From a checkpoint of a small mixture-of-experts model trained on Wikipedia: 1 pick a token.
Below are experts of layer 2 (counted from 0) of a mixture-of-experts language model. Rows are named gate (a neuron's input weights, with its number), up (a neuron's input weights, with its number), down (a neuron's output weights, with its number) and show model dimensions 0-255. Each number is 128 + 24 x the weight over its row's rms, rounded and kept within 0 to 255. Numbers have three digits each.
Before each expert's rows: "raises" lists some tokens whose logits its average output raises strongly, later layers aside; "gets" lists some tokens that make up at least twice as much of what it gets as of all text. This comes from a sample of Wikipedia text that the model never trained on. Tokens count by the router's weight.

# expert 1
raises: "-", ",", ".", " and", " in", "\n"
gets: "\n", "el", "en", "er", "al", "le"
gate13:127105069145108145095114115125125108117141092131097104130157124122135067069145088130150107146138147095159129100129137143126107111132168117141119099120142156118169132147072113088093116149117140133117115132130136085078152103139122140115133143126125158147124148100125116136134090119116125117136072141132172082144135111142103149152083098164103139102144166123124174123136103088107096134140112114122111150170171084141151120116139130126119076103122134111101142122082114120183156135129153104150111119129135104144154140081093093148116133127150111101106088115090148121084136148182143141113108112092122096172086103156136147099150097109133101134089157154127153111134105158108148137122121111134120141149110125138116124095099141121149150107134090117105079112133102166142105165165099
up13:074123139137151152127124132085158135129124129176106132142125132091124127102113132127160093113151119146130106170114150079139139143099129152100155129081114103102102121152154136123135115126080141117109125175115128144142098159123149147140113131128155119109133105121130171111163154163117161125131097149096102120159123132114136168124125152116104129137171112151072078152145143106108109132173108148140161106102137109138113178139160109137109138150133118123102120134145110118140129098160072120121136141186114160137148161137119175100114141128125093146119172139147110130118143161129098123128113144139111151158146147082115072163137146144132160138095061148122136122105134162137143137115147148098149090107058153131148157119064125068164145114147116129121143130109144114098148117064131
down13:146124134125177116153171178151136109137109140112155133134101115101102132101181134109106126138140093117125170145119110107096144118153137151187151123121136134127121130134136125145162163070089139135098115120092176129168147143140127090115109147133131075145103158108152121131161168122154138128080144128165122074153174137081154119136106098101113110135126116141170088121097143126151119090117151161154120117151182130081121117164139098189141133136104144090150142139147146127106132168084145125151128120116166119139142115097108140155077142116098122130138108102137136176100123164106152157124125178123127086127114103146137147113094153123143116173186111140145143107118152133118155119136126112097102124128127113157135139154110157136131101136164113123108115150115110086161095098125120
gate14:146118137147119129166136134113076155109141148131136117114095122104139110083149135158159092164172110105086184107065149124154110113105097143125121136168140127188110166111127135155119115143098139108114116154172152106150118124131162135151087134128126126164192129112159091154196108119122131128137088125146171091126148116090092134134158115091140135121129136143146108113147116073103158131127154122126141127121177114155135129149105125132161127124101150139101128119126126113178091104141146128148135125132112137086148126119126148102115113147093155150136127091116162106130130114103117138125122114097149161130140129162108157125098127143128130126130103102115148082148120142153099128117150195095132114182149156138133134165121147110130120138199117130155076072171102112130124130142120
up14:157140121104104094112094094109100122113141111116139112140103096134119080129131109079096165176132105111128115097108177168111133113120146141086132163098100141119148126137092152092123141132137125158150155140167101156137128172137151120137102129128136100160144128134128118118127120135126113084111108133077108100143148089089138133131114132148143091157123151131146143082093100105133134087096163094141125072077146164127171148125085108109132083121146119156118141123139125135124114099105119096141146165124123105088127113105096126122077103149108092149116187116137093073164133075125137147157119136102140142148127135155099126105166171129127119084076126076179168152119171151150115114141102124130116098162133128097116115147108107143147139133112099136128108150124123134134139126125120
down14:142094115114135145113126057090112157131146183106136133112117164121075134127128177127155152156145143104108141127135130157102129152172092134149113121140137079135162107163136106128123123111135130107138135123110140132097129091072125078098071086099133144208134112098132115147130133136140117132110131133092103098127137152162126187126167112152098131143127115140112147108136105168112120126126143104094074150087119106114179125124115105095146098131150138162099129096139138098120150102140160146138126142121157121130162120120114112084112114113092153157119134147126132138158135130150158145104141105120117134078127092113143140148118112122119120163141167109130094096103115099152120160166124180108132159115109121136098143157173138068142139119101129123161148134167128127126091083141121
gate15:137091116137112126167130148124097160111158167107115147133128114118109099105150092094145105142129119103120131142147068126130117183131127130178117114135120149127121101161164139114120149083150121110132092163126152162144096158109092139127140125121117113138140118184108125107129106130157128137168074109071093124129088116106090149136131115129137101129168163155088114134096086165121089102139164119089106145103169103148077174166148125110111159140126187133155137134145106193143146113129101124080098120117108177130119190128098149137133117174130116156121153136121155138107110116108154128121135119145140115135094130137136114141113098099108128121161112115155092139136114116132144087107129126133149133080149156132118129112163093151116071133116104159138138090103152108139148116113126
up15:188113165122104128123121128148146142105102175129093130101072125153092120176112140107140162138166097130117125109102119162111130102095113126174116167085152128130158100125130131117104144140123139118107128143103131129143102125135174120154099122168149121150106145141162145119156111149139068137104140095092101171080093137107143105144128098125153133078112144083099130112167125158123133151146167117163119152136110105118104122164148165155132101132156185142140129127154145160105126099109106133097112120134150149110105127124140161163123112129075153121104144112145128110149117132145088116146158123107099107158119084113100155128088121127131100099148109145136166134114134113140107080143062137141113128104118184106113140115139109093092122108138151166148080096107155103140143150113136
down15:132138134136093125140102122146118152093142141117141135106102111141160125157188129152137129122134172141125154130141129119115149173144154129144164083131129088141105139077099100120139124114105118166106140119138124121158107121145126103099069149119142084132089100127116147151131148120125134110150140106064130137120150099130134141102148138096122137145155076110147152135107120143112097141095084148091093111116120149103117091089104148102144130133118175152104106081126157144157129121158137100134105064155153129101110144180103100132115128134106108124154149151128169119118140118103145117123136130152173171146105132123174159129092099082104121085123113093103077140103129107137122126100124122094162159118163099107121131153147106177140101092161168090110109098164164148163122132097122
gate16:139131177096121141141102097090110146134120143128073149171148134148126134120119158107124137120186113112124183151119156139124117153119111091115143124103158123130164137156111121145140146125110181094096138192116126158160125142111132143087136128119121154121158099118118126106157108118115128116141177123193126111133156090135157145128113121158151084147141121159123123138149138140119095161119134133097138139084137119092127117098113113173139115141107130152102093166151094143102115114107154114109101139090153169086106085170136165104149103154102120140149112098156115137145168116116185118131130138096129146095152140120135137131135160155141140115113123111134145153195110067161117118134091134081082106133132156134106119106146131113151132154166128186128139118086133102077139137111128
up16:147113126174147129092120134164122089135126094113141064133096155119131095159137120143125148110108124144168118139124123089095172156131099129119094126138135121122128131110101142099167169112153114117153124108132161075096162077145104126125155074139148142133112108154169147118134134140115124159162141107160124130153148150146130134151163150137110182112148130121131147120101130111116164122102091158115082121124178129155108151174105113154132117100152109104176151117116089143132126141150132122120165100172142103114090174076122141155106111139142144169102155134152094144104114093111096136122150113135135107143098164082115123093111123141125107114150118141170097130104104138144153109075123109146114088171104100103139112111106089141144127128145170165119082120153100100138130110098130
down16:097113118100151135103114085123130122164088149117127142122084139138139118095084145147123116118137101097128174156075123144119144105067164126124124118138126155150099147123087106126086155145168132131148137109109099127114149134112157114107123158132167147099095119117104117120108138127147091156136143153102147076127149127156150122123085068182123141156129126132143085123086112135146128104161129134152095112142091120112171143146138145165084164157110140085162133099168117154139103128147096158155131150138154166149098115151122152137160135090118146105142118128158116157171157134144140111155143149111091145105178121101128126136107108104155145129117167125147150101109154114119096141145092150108090157153141124089132124142151107114145095119115146168186112138146127123096154182157127
gate17:194153113093119147140146114141117134126078147141157079087157141117111136094142107113123139114113116113098073117199115153143109136086148069123121134157172171147106120129138109085158137128121137130119112136133130169160179133135120137105155136175139114124121139138146122127138161123162103155140215132124136147156153113101121148176104146168098098147093157109117107129188101142122110124115157117127132156153160157157114105134137149140151178118123132134099118161150161153177162101106149140098151126170138156082143137114103149079107119130153112138114148111124121141126146158142121088096162154155116084134090129134126155129115105132098128134147121137142124144134110126188139149125110135107137146132149144132123147161139161118129146116145087130144119113127144153138162159108158
up17:126120145134164153113093149131085113105144133150140110154165130158136090105125135159090122131113119100135108115081122090113153156139110128130116088105118120138164140110163112118151150096182100122151132156094107138106096132124152119126095118119147101143077185114135126128160116108131098115093100124110124069109081077163136125102121128121156116112134104110141147133122106130152089163101150130053176114102124192119121132132123141115163130125103130142153107145098100137080139154120158112137112154093108092170093154143115110148128103109099142107139100123139165131114117141127134132133080138135131120160100148095116101157136146144110139109095141097150181129126104135116111140070155148111118088106127092136124143139099091116111121114130081113130103165149097124119097177100097
down17:122156141088116139157131133122176147144097143131111138124166154155109101143139158106142127111088138090152100114163119147122148163144125127134155121123131164178137140106083103117099095081124104091111119106113079128142118146121146168132090132087143095108146145143145085116128154128144105102154066157144111153129139110149090132099147182143183145139121130126152113153112108145107163117157118126117114140127160136165155143133119160086109111133149157087114120166092114145114125141132159118158131116133131098096130121107117124137150172163126133117128128161126124148092150143112141072162169105148139106155095178112133126181165097105077147127145117110133153167126109134139090134134113096168102133113061103126143125122108146098108110154140151142186141145087148133104146127137110

# expert 0
raises: " the", " a", " an", " all", " its", " |"
gets: " of", ",", " in", " to", " and", " for"
gate13:098147135121148133118148095127122159123113161106112158150106115107115141122146130125110140164120129140101149157131145164116116146134126114106136106151133101099139132082131087124162110114117116139138149171105092166122121133140121154149126121118131099146121106156100116152151145146161082093156065098170089147143092166172134110100142138126193139130116105132128154102162134096128141131083132114122134132138162102149118108096174099116093124120087146127143144148109092119152136136099114121118129135141142147116102165125119138203139126127095152126080143189105127097135113157072125121141119119128087143125126114111110116138100101145131177091196108113114095116115103065114148128113102110120130118120113105166172115126104131145123110129074152114079117115147166180159144097118107
up13:123132138114111096163088127114133129137137109130115143110147101172160143112142117149108076092148169121131111102123116103161152127137119128130130087105104136119119164166120142082096138160133160099109093082142138121106120135140146132143087161140153128122121128156187121130096091138113152100116120144162121123075124119125127148165143121166101094117170132131137123104125127102145109109125138161093103121131132123099122112164108126122156129096159087107127111107144106130113116156147168098108158081135165134139131096130135113050143117142129105148161108093093075113143136131148123133076161145177164149142133124181139167129181118117104128091090132127131143101107159124153115153103182163149154080117160160101126143152143150147153141138171111159169131167124125106135137128144146
down13:125109106127161098111110145128121096118091141184098123179143134138144127137145145112099088133114113132128142113108131117109141150108131098151132134106148106130092186122158142147129076177101143111137171117153127106136135118123093130124100134087137144106167192103092165119088132151135105122144132061129135113078139110134115120133123146158079147142118103137117129114135125135125138093099139155116150140110107084123148144106140167148152143142135153135108093080141154150125178104116153135156113133095154139090109119142137181138116125127170127127195122128105140142139156071077143172113133124136143176120135092118165143120098108152143125130144147108144103114162093152139116167115132147148113113144136127160088101103087119093154108127151078172164125152129133143112117145159100
gate14:132153119101157102134138119176110104123152117120106138108083126102121107171125127122115113133116103107124127116151121103151085139096171098100107088148148103151147188155116122095118129106138130093060104136130130111139094108164104097155097126145102096118123139138110142153138116121137137155132145107138089123121157124174145155161145052102138087113104103129131154128132163090157070125119147119147116129136134165080152148118165147125141136149144102121151127107120112121160113110131142135119157097125180124141155158100134110135150155170123116163126142144073127134112120151179108148160116172148174132151130108101127109155163121118146128119107116178104172160093113131138125131133108113081105091141121151099148123150137146103146141134162088181109172112121117126079135147144144
up14:117137103098110143133123162107107116125088079172134143146153174147088135073122119121107109161143127156134120095133112101174068116119139111150105125081148078100108143157167123102141099118139162109087138133095137078104139107132116072114137124161106136153120170150116108126186125102107092122164177144130105098074120153119132145106137080111121120138129098119113124129147162093050112131161145136131142132131129124144129111074101081136132115126158128120164102126126136113113130108136134130130121137138162117136129196109186139093124103115111181145111087117112141142128089103136132077130128153133128101137125135109102105133103091131132116116155106136137114159095138168147148110117079110119134106136141099092133147159141169142116116133138122119127133102152145108126136144120116
down14:085136145136127101140143116129143115137086145111143122131139168158098113156129137137089136128153172112111106142142177140140118132143107182142125108147108135110130157108133137130127137148132131128152122112091189117119166100117148182153125169121109122149147167100135168129073114119156125119113127167144102160143160118105121125132122131140113161119097160138175092131103091138125146121122176110096104127122125119180080144122154143093156140081144163141106142138123145128137144126129160165109177116114097132180081131174146122150185164091154113128121134139171132128125120150136119105158097165127103118082102142157112125152155142116148141147138137100109163105141094085146137112146113117170136160094157144136130155124126082131111131129146127112124105107102081167132120132045123
gate15:122145117095104131114136127165181155172071105144147146138083156073118142107159133109117102143154141109116119136101175103094144098114101188116152142104103164139145070125138143132150106180092151108148128102090119124101155109176138143099093119128129119119108129117132131160097100106130112115109117101113094135141151117120157135142100176156117132136109096115137149140077136092096129116179143121149153147129169138187109120141114127135173109151141136118116121090097116116145130132126109135152178138107160120126098126137131123116130109123121144123137109129137133152142093144097139143145135101081113154180122150099106158117138176154077127155137100137099183122116152144114116112119131101104160100115091124121098088154151112115127147144126110097126082165129122095117139105176106
up15:122126118155086140150145116150127115104141102150138116096068149144141120097132128124130188131116146125104151138090105139085121114124109115079136146089141181124161118161150157137137154158119163145104103176129145125171142145155070122130114126119098130156117135178168099104132128135105137139111119156107103120128160117122124136192138143154145146176151156112148128146091149138119138178138108096139108114162144145109147093094133140124102144162101098118139091083135103130122155190124102087107120121149147143147128109103130163131137095124119119144146121155093097115158152127107157100146119116147110125140117105103158109138080147108132132134077137144122134137133105191133115153106192136168131116083158113136113161098131125149101105167120128100111085103169112116159122125141146
down15:138102152101134120116113134103153143163118115122146160140089087086123135157152108127121168160146122146171138088071127173097156141123112138105136123169130115098134181147074158123105126102116162061158132126075158113141118147149110095144095081135093101147125136146143129161129096122130106151124123147117146147150135121082128116140142125203147105151120111121121155135136120125135131115084136134151138103143151165110159080148129135125124086172107148139131150105100150086141153119126127127125143126107157110131152133128139147095105102098113094096187125164108095171140120178114160134183083097123105133124110135169116132155128176091142138175125118157144139164114136130129138123148137120101137097125137113104144146158123096137113110104126112133110094114141078124134131117151154
gate16:087127125116143132113158124153124152132160140134098151172144185120176110145124131132099126115127142118084123121117058106079120125177105152105134072077085111110073086115150087116134112119115150088102104161119134112090120133144143113129185145119111138088168141155133096128146110152161129051104118130147137148164121134126129119151148094127099125116123142166116114166150126147088145132120142106132150137147133099137151128146150088146122109149116168121132164164114151148167118131142100128176118175099098129167097098102119133126073123134106147115142140143131147117084104134170133161128162110106159091164121128113116129132102151153143139117129119153162100140159092155163125122122123099109126105124106119106126149131169135141145118099136139147134130083147145104143097135142113
up16:115108122132139154138124106196157154129169142086117099166101104111097117116144114142101097172110118175149149142151122122145148104097161137109142107091119112131120126170160131149121115129157083147104151161133165150109146129137125144130175166132119104120153114132070118134119135117168132107113117170136084100145164167099138094143100150102126141190139139097107160138129123120140125126112133112162129107141080087092112114125084117137115162137130147110166157172138089153130110149154108118129175097135102143123123109139084122090157125154120132138115109122107084118124126173138116135118101123102100143133169146135130162130120094108134109170161130130098161082137133107135123108118139119141147067111112125085088135148129146119174150119127153155092146159111098164134144121184116
down16:150122150126125109114095139126114135122162142105152109130088163134136140138162087154106105096145113103121110102110109089119148086150196097076126113133136136052127084107109130114154115110183155122120101153135122156159143128113142145092135167119117067124139164140088105122156117129151131120121163156159157089142136151094119078153101156111144130156126118133106119133127109165124114138112150131100155114141124132091126141093095114175115093131105146084142130120128111095132109080138139136128108090164120130131159124150137110116140124128136130151114101136069063140109147174138113117132138141108120119090115132153122152174146130145148137136159121124124100144139175134076153111129127138110148107126164170105118117089109117096090178139111110148116145123106104173131135111171160
gate17:134129108139133121054153136193126219109099133156150136093120114173134096159134121151123083136165126102106186127108131143119128113147160092122106150109089113126118148154084127112103101135101141138131121161115160145171095099122116132154139096122117174126105157141136123101106138103097131148133173112148133118105190105129143159117115110108141128120143128114126144133127125182129140126123122121141164158111120099140160176113115144119121080118144163148112138136122165112082120119151149132103129087197155120158152142133082131101152133158135137157121126185083139124111140171134187117146134147120131124084109149128143111124118124069143142117134129138132108120118134124143164122123153124105072132155114101138120108150122135136102110126103120108133122181149139143124093148113129
up17:107148108132135110121104135113128109131113126177115149124134135120116085147135127138138117137134143137111139155124084106126096100125133149151156150137132110135126133118095150134132109077130157157133159118072127097140141164141108147147119118146126165104150116109167169173103127165143112125149154106148105097062178126172148134136178110141129114113178132151137134130089102112090112157157105072182134095085130181114112120083177082091115118138119159102106090161139136096146123143114094136150142152138132136110160157140127118162107112135115130129138088132132118125144090118148127115113111141128118133100156132111135137144107136152121163165137136110127107083156116139123168078202151126121102159100124135128150068138118143088086141088147119127154152140120172154150124162104124
down17:160177120148127113075122137118111129131136103129163151092139184110136151136087127096132114162164108111085163149107129127131114144140120130149110102110123095150092121159159089130126139136150144117131099146119165115146133107111135107129130180126131082109158110166133127101183100100103098132145117122166099138114137148121135128106113095118178149130143108153095102148084122143121126106096105114135094150091114143110163109178077114133075107143138113144146137140142139136151153097143147164168122123102123112111110138126115115125150179127126151137153111188111103101143089101133136119108151107117145125125070130094127135131113148144078098091080114174118101101118120153150134136117137078115080148122107115099128153121136097162108095149116108164150111120102122134137087144176171

# expert 2
raises: "-", " |", ",", ".", " and", " ("
gets: "-", " |", "|", "==", " 0", "==="
gate13:121156090150170123162115149096132125118090104130191116140118100173107118118128141092101154141154136081125101127135157154148126152140075132156124110145130122143121162154107108119139102156115158116108102127114132140097133109136126081112113114116133148116162120102174128117145101100145149116147115144163137148143081136142132156172116118187086088101126119155147136124124129135135084155137143084099117069155153123120085129149142123116110095144139138150153121114132152151144113124136118143101173067153126131084143112173085137093143184112164119145144131137141144151136136112120100137128141146132076108122162184180136121067119128102158114114091072167095119133150106136176110105130149141123113122117155165107144111138110154144171143121132118130153114148136102115136102129147135
up13:115129133142173131154109136095136116140119131124119122146071086146107112104155115129112128117147096117126113126109137143170153155167070134113100108145135154090140163110123143141103134141105139149112088146153151105129107132150133115132078108103148125111135158120166152127116143076142143163158126124186102172144100130124126148134126079168105074152146125116098141124109114119136081151152134091100132094160122123153109138136150137136129160146154152145178092108089139155109106162158117143155156093139129086105137158185093152119137161125148137182125149104137153142128179072151099131111115143092120170154124129169109103115133146120142070174118164091126129122150124121144092131113159125091106102145116190109125121138125114154155118117104107119119125145163119143102125122115142
down13:115135114206129133114116120121149118144145152172131112145099084149142137109157110122109146100122158108115136121129153134121128167155101158148155113135115166094150110124123141153100140131084125135115162128153153184091073109084103115144097123119098149114151134151114161121123123102111129136115139130144120158127100112174146100141141141137179127148149122128123106147135175140127148169186124143133150115139120145134119153135136198156171103136159142098171121158146124139156142164134136098163128116139108146111137134123151070150138180154126167131130137121158139145128099129132149115111149118161167179120136156151122083119132148165114110158161168117155116105145099101128132161143095153155174139142158160077150112131105106107113074136115135140146098155163178138101139111132133
gate14:121121146139160141130144085113119079115126136131145108073156138117153136117167125130132123158140132138123106124171138144147151140168187063099094116118181135106101119146194110163121126106090139115115145145174156111138146151156108132139103155098108114126131143140148092137104091127129151140119127118083166147131097107127144142132102094175098128135139107153127105126144130141152122126151124133123112167154137133118092150098152168132127174173124134151103096126131137134153126099136116081143126143128104115168154126137140144114216129099135123110111106154125093182092145120151125115116167124139110142140106128127156118102139140123123152089155109131133199125094161092110109087091115133120133088090146105186139171104117112130111134102112122126091098138135120123140137117086144
up14:105154119113130082104144141125127093136124137111201117119121131116138139119158127109152110097131141119161123130147162133148131149148124122119133147106169162130131081166092123132124113130137144150158090113141118155096166152154154080113122136110124143110135151133103140111132113130102151137137161172096137132115131087113131119121093135133106084113143131174145110178101083152132173130111115117085090123143107104120143120136141138105112142155154115123134088170124116135129162127133092122197141145159107133164065127128073114146129168150133160139151139074115141127102136159132156104093124093098086098124096118130129112126153135112175106109113127137138089082112119137139139086133107119089149112096151080117120165159148102091095112136179120163097147134132102091111161104163105
down14:155134157137095134173133145165100155132134103149175118182077140145113126116192124098096174128134078113130132099154097126110143086139117092114115126118106105109106094116121145137166169158140111169087147138134168097117132150161125084112148142127161102101116130147141141112090118161118110145128161165127125129116093142136103147180139112119087114107116115112150093135115103111113089116140124131151135098100139120141127120108152171128135162125178102120145111173145132090145140079143132133136125088168163102158119088121127178125122131133114180099122147128128117134124114153147141135111161130104106108152098120115105129131104128104084132105144178122175119149109111153108127129082113148102128119143113151077122140111114132162077149169107139125078116116116107135082112141131144
gate15:150131095111134120128152151144188117096138103114126142130168125132103115133150122116165162104143134150132097151164148116142143156144112149097102092161141118124139142112140100116112143070125127146135162094139112146092124111143159142151141123145111133078055088130118157135117128118112119170095097131121144142130115130122139118111114101150109133151157088101132131138100110114098144127123115094104182105120150122130164152132094117135159085178112123166103148123112133160119139109135162139120122097137111156132131102106105145153139145070129102111086165108123171087164160112110147128098085126129104143122136115113117172139108153117143136160181125130124117122127164146098186102034119140097131135126154146116134140160108158150107122112154104139069148151161121152168089119129115
up15:140132157125112132117114104130117076136117161148103129154134165103152122124078107185128095096132118110170150128098141096131115103122134130121134113135145151145141127118119129152100126157116108094107147104159130079149133149099136116133107180110144095191185120088126133099104125113183155106093141138142119105160132090098171148155137119118117149139137152117120103140163128120136116163108150114155093096130133154092159096146143127141122116108082124096151117110083150133131143124121145144161152174120163128117132120126184110124068143156184153155159126169130079093106099161145134148141114122101110108120128116130122087114079131118106120117088187138112104099116085115152127134142094127136097125147099093096135132127098105099147125160130154140162124101131148095121157129166134
down15:131134121097108127130173113155104109144144142107110158167103166159153102084112103152120118138104134093149180080070089115106127074131126129134058147151099131127156155141159141149159118170097131118111129133119152150123153148121128100144140131122095149128140139130140132125123134111101102101096161146103119100163104134114125115116107145116142127156121128126144143136127135133121159145098089111149107134104122123156149122130159086153124100125110128127120135123176085113136118160096147116177130102129161127116152155160126146093083125168112118156135141131118089150076132088094136131153110125101151144133092135078139114091154144148123129124151147125124087134109117158129199099144156130119097160144099067176154152098111101119130112118093082161114079120172145134124128147147160
gate16:157128150150083175181138124122084134110120113119131121155137173163142162124184129130105139134108113111119172105110121155122095130147151089138130085151093165152151141158128161133106145151153148118141140125184123094122120139172118107156110102118125143121114119160099189136102094130079120103142137142117130126126144162115092111134112151117104150120131126150132160123103179113086111112117130176111106139150146112081140139134134087105139143151151123188160105126092129102121074131106154119121096154148116100174100112117117158100139146166089143112150149116104099114157127105176114147131144135149151103114101116135143142131140153130147148138117099084087128172111081144126143126142073172183115129120125137120107126121079107130149110143148118156131153174122146135157131137110123
up16:127128134148155147145123104102081135077074111116135144114144166105130148121183097157139139139080112116138147109070141148100129169135116095091151081108124111144122136161107168104112118177165118143131139138130143086146141120128124123162121117119154120171131123119160186138108109162115117143144164139115109132159135139164123098130130135094143137128172128118124142143124141119110110141096103118142122120140095070100130104117172114135147156111133150138157081119128117121128107123115130122070092163132147146106130133120165145133173090158123128151156141145104117155158156163144126123139155110168170100121097100133123179119153124150129149137093121067121166174147108145086140172102129159174123125132117147105135134131128092132143184175144150166113159150144133148114129145119157
down16:151112113081143154148117128104137135123165130112111114075147159129091128137126120080116148121128134123158148111084132110105058117127119167143101171119142119119124154120137088109135084120136093101116132149079097116117123110149119140069098106125138131117167093154096086148108113124083136121136111084090144090104124134119144111123137145148104124126141139153114142148147175154117138173146129102133158134120158129107187109113124125118149129117137120144157123140141131127111145117138122100107132108157115158142175122129114089121151142120108146126119105137124116079102118078113118106193083143139139107134136124127146112097102133128114135181130103184144134099118127096156114091113153121103141096178143163103140101116073137120097124128118110158118070079176076139106122098159128
gate17:120142107137147129134160141106124124121159191103097109092137111129136163081137100096127104165111101115108167116167116157128143083165122116109136146127136109104104080140093130159149090145118129174132115115133132166109163135111135158139137130092098107100140130178144132103122139129161077138090105157108121134113145073102153090157108131171130127149142094144146137095128162127095121147119128152095137123129192088148112117157125155085136164087138106100102114151155086099144140131139099144085118123115142192176141103111116103133171164070150123109107128136171121106156140108156143098088115117113106124133094120119166141107132117131108128093134105129138136143117099136072117118112118115092116110119132124144114126150095123093138122131119170116111152149155088108128118114166143
up17:112091147153107106146126125176126115133138091139139130094137193125143140141167169119164166117145110110117136132164148139139098132093142121154100140122109086148112153102178111177128133155133133114092105085165148118108131160159123144134151154162123108057133140143148134154093135093129089164129141106174155133130099097147175120170081158137137132110121090149089155116131124111148157109124123122114116119117126147125110119122128137168179133138164132101149116123149095159129121158167080127102120102180131173140147124119095122140160103127108160109145156109106152091149097148153117135145126132148060141173144103136140173039115115148129125142112123129131133152139135148118117139145140110094132094124148173125122144144145129141128124110123138106131157131114111091154123162139117
down17:151113087130106171161118164116099135076073114136111134103151114119156134152123118143156100134144142150104117143128154117137174133161175146147099138135141135111089149113155116126116101135123131110144108095089138157164146133124115109133185141125146126095128121107158117110113159150127128156145115142142085154122103136153140143182165166097138105163089158108138174145107130116152138155163079171131137147139139094125109131169147093153170168108130130147137135149118100139126141142151131142116148127106107141140129103109076090113112134149122178137162128130088131089153128062111152080097131103155118126168140133132142142096136099142093103118123127136110124123128104148129132141114156107125117151110146205100073150126149110085174136125148171098094137132142107134139145168139116